config.toml
hidden_size = 128
n_experts = 96
experts_per_token = 4
d_shared_expert = 0
router_score = "softmax"
num_attention_heads = 2
head_dim = 32
norm_place = "pre"
norm_eps = 1e-06
positions = "rope"
rope_theta = 23900.0
parallel_block = false
final_lr_fraction = 0.0
max_seq_len = 512
Below are experts of layer 5 (counted from 0) of a mixture-of-experts language model. Rows are named router (the router's row for the expert) and show model dimensions 0-127. Each number is 500 + 50 x the weight over its row's rms, rounded and kept within 0 to 999. Numbers have three digits each.
After each expert's rows: "comes after" lists some tokens at least twice as common just before its tokens as in all text. This comes from a sample of Wikipedia text that the model never trained on. Tokens count by the router's weight.

# expert 29
router:472542535439402507468410483545570546471482472460496423427432428525624466573557494543485510489454464544557482537552473434455537493563471449514573561472497464544488465445461545529533505412559521546469559364450463595534500494440572548517516490474514505491503497442499560536503512552450550558486435556445495511455507461405503491537599479479445513587462604524538484550567514359502428538544
comes after: " ", "–", "0", "9", " (", "-"

# expert 86
router:484493517570517517470475500593417463469540442528518468567507425482461451523377580513516491413545408461500479565588557423440494471485548557460543509444605433483435468516537518483558536535535451536500549494555482502592561473487585591578503437491547477556569484457531491552418569509515506434434596516517593527527574532457560488525453474480568519546522584533493465432545588430451498463491
comes after: "er", "en", "in", "or", "i", "ist"

# expert 75
router:397458545578502522457517514573474417481554601539529497498535551465495443556427531533571542471527490471567564539522508507508471556415554496490581591564542535458485521493577457451535567501537497443581428512561526515552535522482495525418581462539441465508472422499468500458423595503560457491476529605485442505584462442409380429419447493459506448479521489454567468473444533528575489485584
comes after: "il", "ov", "az", "u", "v", "as"

# expert 23
router:538529439533574502434442438508509529466423431491555490458526441503488441490433538491615471501473570560579445512510435495558478407455520421535514460490589416499601484564493517529504423542476532453520525504502471559510551445390421476568465565466407477514537441516516554396462581534423530540483603508480408621476571517571504444466537577519570509539527485502504569538483499493525532517490
comes after: " a", "A", " the", " A", " an", " one"

# expert 81
router:423454480575424392523588513489518474463574481498470471467432532490489551561450555555600494436528495457412486499549516523516517583472403514511540548546508541596440556470500548443494527474473493530555457515541525552586531568461556575448572410559553472581486437460501493540499499493623483451479532533520542490581554459530551453537534442468559507567477506498535519483452561533624394466580
comes after: "z", "en", "n", "un", "ers", "s"

# expert 39
router:457513458543401460454535512481467544461480431590476492458524480495521476547485447589546407408482505512576528484396547412564509434505587491490480528553544412541486568461384514500437574546498533514467442504466476496575547498490570421489579441521447436466413478444509534513445527548500517427512603519456528456568532525525548496458601612459528493522449469460506533406523505448432425519443
comes after: "\n", "0", "5", "3", " ", "4"

# expert 60
router:426504557509503522511477553512562472449526522509461418478549528447452532493524451532438544590551459572491543372592568513557504460546517535504423524459557487454462467413586398536543473576503431502482513457544601465437462532556589563485462417443538474510434515492491565536546537427515491513532457468590540458512532419497560538543490398593471478465497463466512609564481498524457610493469
comes after: "ar", "l", "r", "t", "h", "est"

# expert 69
router:546471440487469543513468567482519515455476595411511526475482545569459519453564497555488475496507459472454604400513462603580492560537552531480501447432393583443496522573417507534481463578466470562537550523514453448499559529535440584488385571537450539448478535490441449453492518495566521481444470525564545483569520500570527598542480440575484477432573505488434576532446453571513554476414
comes after: "e", " t", "re", " g", " se", "it"

# expert 16
router:417553547522456456540438454554572469499529417544489560453541389492441417504447435528470545507479557576560410577502428413448505596510414607544542554554479449461524512483509576457460443474531534472547590453480480477530499528445625504429521531462494478571518439454499486535511421563509517510411472539515581546455498488388461464496517520524535481476491414452495439505393488466508460486490
comes after: "s", " United", "ia", "S", " on", "an"

# expert 21
router:635422502489437373488543526523462534523425438563579482448486566558496512412451512556436455495440534562485440456545546471483503542508464518588500517405466487447574492536493504557547487573548438478498512480579484458480458564464434573530521556494460497586459489476482498520530544456519375580543484494544567490399422500600512577414574499497483464430440435535479503491462452487522520434476
comes after: " w", " W", "w", " h", " e", " sh"

# expert 94
router:447439524488428531575419509514555482454520537553540561438523424495425527546506459562471537478469522529535523586513493437426453532476533570557550474479428436539451444504428548525456584507511603504460536430489560477499466533416528585485541461500438424539432433451579491433455604564395495595510465512524530481533507487453388478429486448534453477481490419403513466411467545509532530447537
comes after: "l", " Al", "–", "us", "k", "ay"

# expert 14
router:423432459473523528497403513477426460486546466471501545515501499504515412458483510511530520451561550534540425475450458407488559610575540518410529533488458458523539559453527538470417442526519429489522559504539464436511584427428497469562508455535438531417471554497471504513541485493472420459465453577451552416577447463418587511446447450556574437393494470558534477534440370507538529451526
comes after: " f", "f", " F", "9", "F", "if"

# expert 7
router:486522512557416444461619519504482561452447408492548409430454461573571551444491461565478594474528513573495463586495519461526461547396452507479459485504556463589539509549427556394506537550466524557525555523450468564495514499431532443410539553443516444580471453426562572499533530552480512568494461469454575466413500481521512506472473610526557467442527477467560478547425489567451514455495
comes after: " at", ",", " L", " s", " At", "S"

# expert 25
router:475538466532427436444452532553561591509537433532491468491388498465578451446546513493563561415537541462509442452502513411548421487419471518459512495541559413533594520459502499447532596425505447565530475550561572567545535555503527503512471489466529434581498454453467562424465480476398514551573487508441459471391480597554441493498572486401467509542522457545511455530490431439480528481558
comes after: " |", "|", ",", ":", " in", ";"

# expert 24
router:602530441498483438470546505409557530482533445532452518473512393508548503438490469543490553445592471607586422489489585439513540494493550498413522503530459506502507607485409512566511424492494494440563479409462457528580496511468490473444591439535437450540423426458429480532484565554503435446510467394475551457489543551538478545488522569554568509540593473471508435524493550581499514451435
comes after: "0", " ", "5", ")", "6", "7"

# expert 10
router:591373547521421500502466541538442457511381539599457495481491487498508457421434573560535414472524586536476505427514602496540543506497451566601508547388473470498469436545509445554542558622515487481527579490563516495492452490492485563483524550533446489551465521468516582504523512515527361542550517461525539436442456456487492556433480418547542541456472464445523502507439456463529575483535
comes after: "w", " w", " W", "l", " sh", " Sw"

# expert 90
router:529635503496453550578498472536476542464513387475516477418490525514469438419500473630600546441480525495495536509460481403516489495486432491474565469463495476545541607524532509552534495471559556437505593550537465564520514508463531559555516580470466451582557505493468551585441486505481396508462539440513552447511423495403530578540550565531541594552467547456447462486447561424468503507562
comes after: " ", "1", "2", "3", " (", "4"

# expert 56
router:410458568495476524443514486496521521445476555523461465477504517500515443478404444499511502471498615575591469544503559398503496475524478552432514458512459491501493443558474596529460565498429599511559566494434473524553518487442480464489547459523508456580420530420479585470517500557443459528470514412446432493551526454386567463553476546503524460464558344417557438468442528500525415546436
comes after: " P", " |", ":", ".", "P", " Ad"

# expert 55
router:419471516510400431406567530565502476484491556556520512520436401547447493490449474485517520446503457479439523541526596465452530578507513538493449568554531525499478506479505534431557484532452530561435462420605470588558557495489500548443494459508483462543434461427429485460403550610466507431455543536567512469505467477373567474512422529459478414535564431456542442490490587566459442458515
comes after: "m", " m", "h", "o", " M", "z"

# expert 5
router:445433549533481478464602469499465466464574519497532516437556480525478450503419600522548570394533610559602523554504527497548439504459454531445563539492402560560551499471475503538509477531405522518576552481427485457540497558478446583535457446506526488421471567430486493538488426533455446610474466423502422480503568556490417565558483512443499503544487453507438481528560585529598462516479
comes after: "2", " |", "u", " E", "o", "E"

# expert 50
router:569410432561536472463508470475516490514449541569492422574470532457529516474417523441483442530453580496401514453526528509585557500492422486470506478407582466492526476548473532516507427499543410567494499553597440531532508547473422446542497571581571563518538579469551587486538504398423531507457556432523529469481448473494600449442513584532546439457480511577495452605439487543465465444506
comes after: " d", " st", " St", " s", " r", " D"

# expert 4
router:489477487592465512517563567570474499492550567475479448584560475510437438449543536506490472465520571531582511580607512528453543515482491442411499551550404470516377524527450503463514468463441473502493570475522431448546538488425504441555506435408482515478514522443502596411412468561439578418457451466512447518487467447479464462490457620490436479485513389446559406512472547539470501459462
comes after: "c", " C", " c", "ic", "im", "oc"

# expert 53
router:445487468533536538519560462530497527524460447505499562438502528442523602460454472433502550540547496527543503493542505477527483545418575594592415579567448507471491431500418482457466560523524519528454453525525542587540490591459444514526453491441543413463503455417544558592561459513506542499462457530571572432455572500506523565605613543493490495477485609507454567595569489426523543423476
comes after: " l", " L", ",", "s", " as", "es"

# expert 62
router:434494490578498540476521529478452495436442505479420578475423510464419514450479539541412474494435546473535492550452573429510574501415525567443530526543541520565463459534509461428479593549490563545529497570506534516482581513510533494534550420541415474556503446444420569533448531560473473481457455446489499528548541378423525431576409559460559472526519441457495460498432517585564424433594
comes after: "0", "j", "z", "2", "al", "u"

# expert 28
router:466570480560398546415532506487495569454518471520483516449509505484576415457540562498563514410592547528574443500528527463520510504426480521440528529516518499535475452503418550508510557406516422526558597522535490529551510544470515514531522537442481478565452436445486560494476443590438559391630435465482477514436499548456440502474440502422560502498577536558472405485436464449424426578561
comes after: " |", "|", ";", ",", ":", " in"

# expert 76
router:528591535520481493511489537559498433457601561416460514561545503547494572468550529438433597551526489458457505502528549558502506560512501448440415617529473572427447544516456482516575539504437456560498462547466459441506543504494501526496467416433550493449512554552467467462465502457516594398409448536507497469492481505552420559611512433514507454526583546428547428558524601582502549523434
comes after: "ot", "ic", "ac", "anc", "oc", "ip"

# expert 44
router:427436475573519465495465525536437502451479515440534456450450454545443493524524504563584461556508538507438587483553587491577568439444501536392535542497549556460460557554595453487532486561492447595497600556493449533492530513513528418505485435545470543418507519472461525445453489537488480515463583472542545409473512486461503526592409575586558424485475439464392544465409559573512490454516
comes after: "g", " g", " G", ",", "1", "3"

# expert 48
router:503495474537591538473423496570538490485541464560443457591440526493425484500470532560494449460595444507478512491600565518500562448551474461381429397509465511531437446457538461511497568582472446531434543516601446543472541453470546475559540476493525512528522450455502562502526549458423445400479457479553433470508461465458613483531486503591508528484515411432494424499446619544514545475418
comes after: "r", "or", "c", "d", ".", "ur"

# expert 3
router:520450441504538473424481476441604484512475514487520456483520501470454434529513525528453429598525561512541471472564452475547461552503559541491442481436574565477517539547556552510573432448551483511450381527535427439469538515469622496561403506537482480518438616491499529455436540391536526494440425559467534537422428426564471486422510493546469453448516547587581567586531464521513465453484
comes after: " f", "'", " m", " h", " s", "id"

# expert 84
router:511512513506564491454556425538499589618534563577590501512524444473532543585564558436507529586516512515547496453460587538435509414523464502546553491486439434429519489436581515574571530490510530558509425541483526409476541504532436431501462563516464465423571501478537523523468551584579418546519467484419566468537465540542560526478500504445424576595471504547420548443575478564511517508552
comes after: "\n", ".", " |", "==", " ==", ")"

# expert 59
router:461459571575475630490485476521490535487416497522428465400559431474435458458546527536470429460512483559535470589515495470454462475486391476529549540455577443497448620492526575496464589480445479467485591440501496505571519519489492378446503496406519496494517505457548511496492499486522610601555541412465535470464440598454505539488510466379508457512501488428505426488473506426510469529439
comes after: "-", "\n", ".", "==", "|", ")"

# expert 58
router:494520459554463457441466446472492555551489448515510460419523441458530434516573471486515516462490538554492504595552538428486387393488499573475487513506530487499481586462509526457419576467549551523348535441429541584464512402483487455527443496425497542490573403449456501503462419567424550579469472523422428560444534574460464532556520553478407491540455494417560476477475497433504534474508
comes after: ")", "5", "8", "7", "6", "0"

# expert 27
router:499409526476421582432456511519561539505453542519458604444511533518545516406552423436411441465446555522470410584580371540457509537584409504489606502476505451448484525501487456455464459508556511484499500574455570521492518464499477436546542498509472528494402517511479536431522571396525489584533441471533473429537502433522531528500571415568495497454456466486588533487437490466505574439538
comes after: " b", "b", " pr", " B", " f", " sp"

# expert 77
router:542563370519512466532540449539432549544467443523501529458485512464524442491479516474554593590438541515467556463519492453417517485497548496547433505605582473504575505487586566588518459527508585471550508484551397543408424446440493475566477559434540409478418509463533519509539524505451434467586480475564526580432523579527486523577514547472499415478392543471525533503496529442460588497514
comes after: ",", " the", " of", " and", " that", " with"

# expert 34
router:461496449399541425441482435581484547536562552569512455523517540429489509531554568462532543556444561525475539465447571567436569447414536506465423497574451457500492510552486531564534468566553526543533448563470461444479515408590485515425424555517464480474509456628599480593565502571510563513574480477552527476546538483465540486447516421460528560552487512552537508406565450549553464469523
comes after: ".", "\n", " of", "==", " in", "ed"

# expert 95
router:485572451606433459485554515523427552478452467490502472429471415511468405505382494610574518458547489526560419546487525390460487480462444594470608493498526521558435605484507565480484497528439523508543572475485421598550524539419556510486540522433516473593522505424495560471431525518482532494434506507481454520475477421410459519588481535493520480500519444425519456460421528438477454486471
comes after: "0", "1", "2", "8", "3", "6"

# expert 13
router:482609478610484529456518477528446462435568448483568525485487422530496438507490547578593550455497547550583430563517548450488537514487449484515587577536533593601440576558459555474500514501499552523474577516528556603514459531469446480419461458517466489553443478455470601550515473545445472452463525566580507497447584510421547481526544523424474508436551424420532446429458543522515556465519
comes after: "1", " ", "2", " on", "6", "|"

# expert 42
router:562613445433550420437502433578488522560488438520483458424557472419565457489413492513542526448541528531555453426526443462469501425544511417523484494512579447535613447516489555546509402556486538506484475466536487541476404438459439505577491542474454491466521511412513582462474453451507512509472526482592537549460578445513471498530555576461448430488519512525558532573637546479432541529453
comes after: " the", " The", "The", " a", " that", " an"

# expert 32
router:550599469478527559510479420437494567561499546530576485550541470451491464504558586454429437499519536592550482623383448491551468492527509463424500555448483448514499562541506514565479559511534605422524578501484447544549529456512544419463563489496485459448545544519584533524469500497480518534519563512408505592456584480579517444486546527381509562569550517571515435596516475538502440521494
comes after: "\n", "==", "|", "-", ".", " |"

# expert 54
router:481452450561421439439523499545515443534485475479490506460494521550509380499412465601544542420578483495554415484495506351446457512432527499425617518437552464540534596540482567485507573540496566455511561407466486547544475507486527425498513463464526495604491470422475523510470569502491476415433556492503482527492560450469512494551437516431581517485492463459532400409522563450494453437503
comes after: "0", " B", ",", " and", ".", "9"

# expert 33
router:601450551546401400465478541539538545541379553501594523464456431509425511406567427507414500494483547571439473493454533498536516506481479488526467491451523445468488464530477508489577509549491494535412512539517451584525481522478482486575422544491427485556527527428463559410399490523494480581499537455571546497403547436524550569428473505537534470470439441599476467512526485532448568408436
comes after: " h", " H", " m", "h", "H", " sh"

# expert 2
router:517610478487553488484462444501485588649556415445490516430534496556454550456575436444512402530509511418462478570417509554493511438482571511507502517444575507585497532464496566518520472507541487521564505541477440512496423450468432561451486484549536428582511570502541507443553564557538500483642518475501427504416559561399518465491436511466499546479492440589552553556490514520530448458470
comes after: " of", " in", " to", ",", ".", " with"

# expert 70
router:580418543555463524599497552432509469458509481571493469459537532584522513508506546511465470491524455486445467590479585487447470514534543492607501569521483453538507484553449540480566580460516456484517520530467519503562531506480582482558564546507456459540612568468487449560439482572567586524582450463439594542426564568563577452543528511562433584475550509482478601469500580435525419560460
comes after: "\n", "ation", "ite", " Location", "s", " Born"

# expert 87
router:458499613529552568481512535482515490458587495462473511479524534487405491458483476429441487452476485416465539516551431566505509558508522507482568500565476546418450421431503387525533497421532443542555530493401506457524436471503441399507517453490507597402601548607436540478480544419568496527461454449468438516519520517543436549482510432572568453540418504438473506584493492562460479482590
comes after: "at", "it", "ist", "rit", "em", "ot"

# expert 17
router:507489498551518512466529487535520546461520610468563437422537486515538483363529439433426515494527561513521543554464490509494476413492527488536530460456517422452548439516456487552497426549447539510499539531534533561604550443485452564574508443561453462439516484418494414454448500494470531536471465425535424544467562451527398517445525486458461415471476477523493460576592525602420603462379
comes after: " c", " the", " a", " ch", " Ch", " C"

# expert 92
router:421511499475516540558542443510478503449514567405575512432520499508538557460592554424478465492423586519521563548557450580545531560537518469563543490424430448432533553554503491494538431376473539385474490483556508501511471505461460528463527476503437494421439595452543536487535474501507590511451452464538512471544463526585432540543562507524555443476487467555519532564437411518448590551377
comes after: " re", " c", " con", " ex", " un", " pro"

# expert 40
router:537408506514492600409535509485443513494546486529402468562482541533576496435473558449518444581485549431539549465550448454431515464497503521466537465470469463474514426540405457506554436550471497463470474521568526460472447549444455512534549576515508529489454602493578551578564517426443500550506443432544527447501507428401591545519393471539446447422546390491541543573467476507418518512432
comes after: " tr", " r", " l", "r", " pl", " pr"

# expert 67
router:588484528442497573507501453503473534539537556586489439481475575483593472389437422456547573444523557504458451449477546461539452428509508507434558401427584455474483405477480443465429565511526537461489438441435505564391581453455566454476471502548431465447590486476553504457489488484533494539425508505550482456478489521499547498532477588439545426495418442542507474535606488516448467561563
comes after: " the", " a", " and", " The", " his", " of"

# expert 22
router:484578588539547482499534518566521517463465392506502450430479500436552554570418458534579515436548551527542419551501532373461528518551466597569552459461593486560502567539440504429481492523541573569473577463528496508569493455480514558509541552500405473545488441407525563489461522506523496536406533515524552536491555518430534517467423525454588447471531440501413430434520582499544554473540
comes after: " and", " the", " L", " \"", "L", " I"

# expert 41
router:423536493476540520530524484484497518430533589486429467528528490556458450447577532455393513472496594462474590504460522525451593478497470459485473514558500516503478425466506497467580470463440554533520500523530483580452473486444549479518499426454595519504433531440374478519503491435468538454443545455481444400458502424556576470563442444504509404508436519556612463549491549603394458511395
comes after: "c", "ic", " con", "em", " cont", " ex"

# expert 72
router:394526501553476520416585476590506524466431489522501479513529448439543472496402573498519500477526554441510445471520554406475509514532509588534543554436504521499505452542555508539476518441556552460499586512540497585583481449463532504561643495474507430623566466410492499563537507455514478524446545496530412550523530469439518484562510542412611581438459452452499437485480566511554434579508
comes after: " J", " and", "J", " j", " E", "er"

# expert 47
router:432454560535430469458515458470516463509463502446464432435427518499523482528399415462584603454503540512579516546512600437527555497471499499539501526537468465610427488463566548537522412478509544467520483478488395533514585613470477443541532577413536518497541469494477579549533531543429437587541568487436468435553547513535558524425497531425563540527554424473487399463427517516505506540499
comes after: "\n", ".", "s", "==", " No", "es"

# expert 63
router:479492536577496418450446456532543471446529496486465483544448446522409552619427434514488436416472445400529494554455535531429487571541395587522441507473491483428440551519482471472547489519533550467503457527437424550498546536442445537459502475466467415614543470419524540599474501488509416523511477439552433502453411430469450513628529418501532459520459428493569450524525457523492485493512
comes after: ".", "an", " and", "s", " to", "'"

# expert 38
router:510496464524559555516493480480506387502569421535483455495541563551535556601480559498440529522519454428452401558448522582514509506594564397490547506582594461534577562566476535426534494412531425516517550490419505428468464466494562486499498519480520495563587558589496476510442447525485553471503497437436525480477540547560522494597556529544448608460582493543507567472552524480516562583460
comes after: "ed", "ing", "ated", "s", "ation", " Born"

# expert 93
router:588558527534532523451519499534489494466559435452509514563559464512467433460508438524511511461459576423536512505543481478429523584574544569462549496455542436443455549461482480439504476520459477561574550491491442401531572594453520549573587514572405529526563498539533415550397542548438557497475569497594589556487454578473511445574442477486509455568552459452515438448412541504479471429453
comes after: "1", "re", " Europe", "2", " Afric", "ri"

# expert 43
router:458557395592512573405499488524437463506469456479501517429453495530435391578434481617530534463477512556542422592533516462413518456430499533466537557572582480540455534530549594468546509440505541499505569533485501601547461526453526424452560455468453466528444550469496536563501502496484489462436549457537531528439602513510554467560510597448444502503473459483524467451402476430534489455580
comes after: " in", "1", " In", " (", "In", "|"

# expert 88
router:446579380459522484488497512516473450461527500424492496450547539563451605541503534472452551603427588529470462516505508587546559583476532387490433504507452472451563571511474490441532454486533512434487467459439520461378428475445516548488382535450518496565444481467460482458461465539536520463462589440370560574480476556560554509543510490530434552517488547490537600521536465473502564502462
comes after: "ed", "ing", "s", "ated", "es", " due"

# expert 35
router:434535532547500431448477421450434461489472507522418488572497490455486478509480509524516445497498495522474502563520511564489535570502413486462519518505560449525414497555466435421498413515502470542487463542554421627564569578452451596511425588530508458502458462418471609453405525445485454523444623485567478439476426551499600535533581576450578474480451496512470469534424492475516483514430
comes after: " n", " N", " to", "n", "N", "|"

# expert 68
router:457519468517456523567486510464417499502552388532460531523525469542453424545384488552584507457498481506546508497539511447494470489410477591436549550545542533545444496506459564550456456483406580574511505481480407463555426444419523539526531426435478406460447490470497552520432554568509559490446530546535502590592493519409447485547496468437527530560548450438473403506557526400557437462511
comes after: " ", "en", " (", "op", "'", "6"

# expert 73
router:433498558543532494465464470522458433468511513526497512552539543545425468535437427409394528430527387480446561553519437451491517532547521527503490516593479506473433406426545464454545554534465457613572517555479464514516575505461497508480380422560493552540491408513476477518441425486568472551460452598524458441520502441455511511472628428554482546475422560455468558546457507496486540448551
comes after: "in", "i", "as", "os", "il", "on"

# expert 15
router:477501521544460536468547472565478483484409462574532508512529472567466481512449539499533574552582522494590434516523552442536531480386570527421542485539551463560493584535529604442454461440509507545524552522524475589546557451426500435558526481417542427523577485435533563529495505551547549510419542530521377569516492460391538519506535581422578510459566487493503424562458481495445416491558
comes after: "|", " |", " (", " D", " S", " of"

# expert 66
router:572480528477452374530444561477453513471532511433496544460538492495426440494523430521527469427445433506401538493571565471501611491505456449395560501477419519442491498462460560458456588455484441605479520520456475468533550441484472525596526412436599429436610537490469502459444517446438506491424558487516536440514449448574509478452499541565527430480579465570486465459534504554451496483533
comes after: "y", "-", "or", "og", "ig", "g"

# expert 74
router:423445506545556440477527560586491557435528492464487492444484439466537457465478514530582465451551487485513467495540545470508508382527450547377548533508473472505454569550566460528499546580445552555534604509540505551513580573501525473524502430440474457443426442445453565438507505511432488567464558423552490421535582481434566451507462574578570429494449423562466509466434588565517468450470
comes after: " G", " g", "g", "G", " F", "r"

# expert 91
router:562444568564458566528440502460527484481490431504535501470540466496571500486525504503446459445582432490543433470429576470430506458548516496541472537543503451532537550542455492525527533496512482428474534548443585503537519493486564402618523526474482405550555538448479441501462524529586577548536466459422509539455607575572572361507507582486462601412502423514472545463492524471568430570551
comes after: "\n", ")", " Born", "amily", " by", " Country"

# expert 1
router:447463529566494565481454490457504533458474552492458474573566447475510417427499539551453513479541574590561523505563516537565522383395588489436446499525536460569413494539514514497490569592431497552534490582513487570545533470497460427582474499572505538430548503468448550510464465449448466585483537424428467484429486521493531524440479565448505406428488457530527436592517489582550425428458
comes after: " d", " a", " v", " c", " r", " V"

# expert 65
router:559459439552580509483451524552497458515460584542447484588523544401487541454409439474530510490548443509482464390532568402479560484459528451485449563444539433512499419530523497565542591552493503556446428568541443479512489529435502498586522463539493463550521461478557526443396507517477461483439609499549442451469543430532482375405478449480550448503515528546560493543505548498466423447582
comes after: " r", "ir", "am", "id", "al", " d"

# expert 71
router:431546499492557560509487490427518482444454571563450493488561406541500506521457560430422564568526549445567535482497497493498541605533528529579496482407449479536426489584449545459564616482549504514548455447559479540603579451426507527499549487497484536550477573474511549594444525498544536522471556577571490527465492438466456463526460478509565578483405483554526481536444478598532376516449
comes after: " s", " S", "1", "im", "s", "ul"

# expert 9
router:577607471526514559460477465560481489443420504496427474447470438516497528445445411517503508436579470570480487453526455468525488504424561444570464501502525428476460459481496528499431550548548516479496568478462529555558482428584602538528597501423411491536483482507568552513441515434531534597432512534596547514420476421526479522386452557460461562505500497481550550614435444505512513419567
comes after: " the", "all", " a", "%", ".", " s"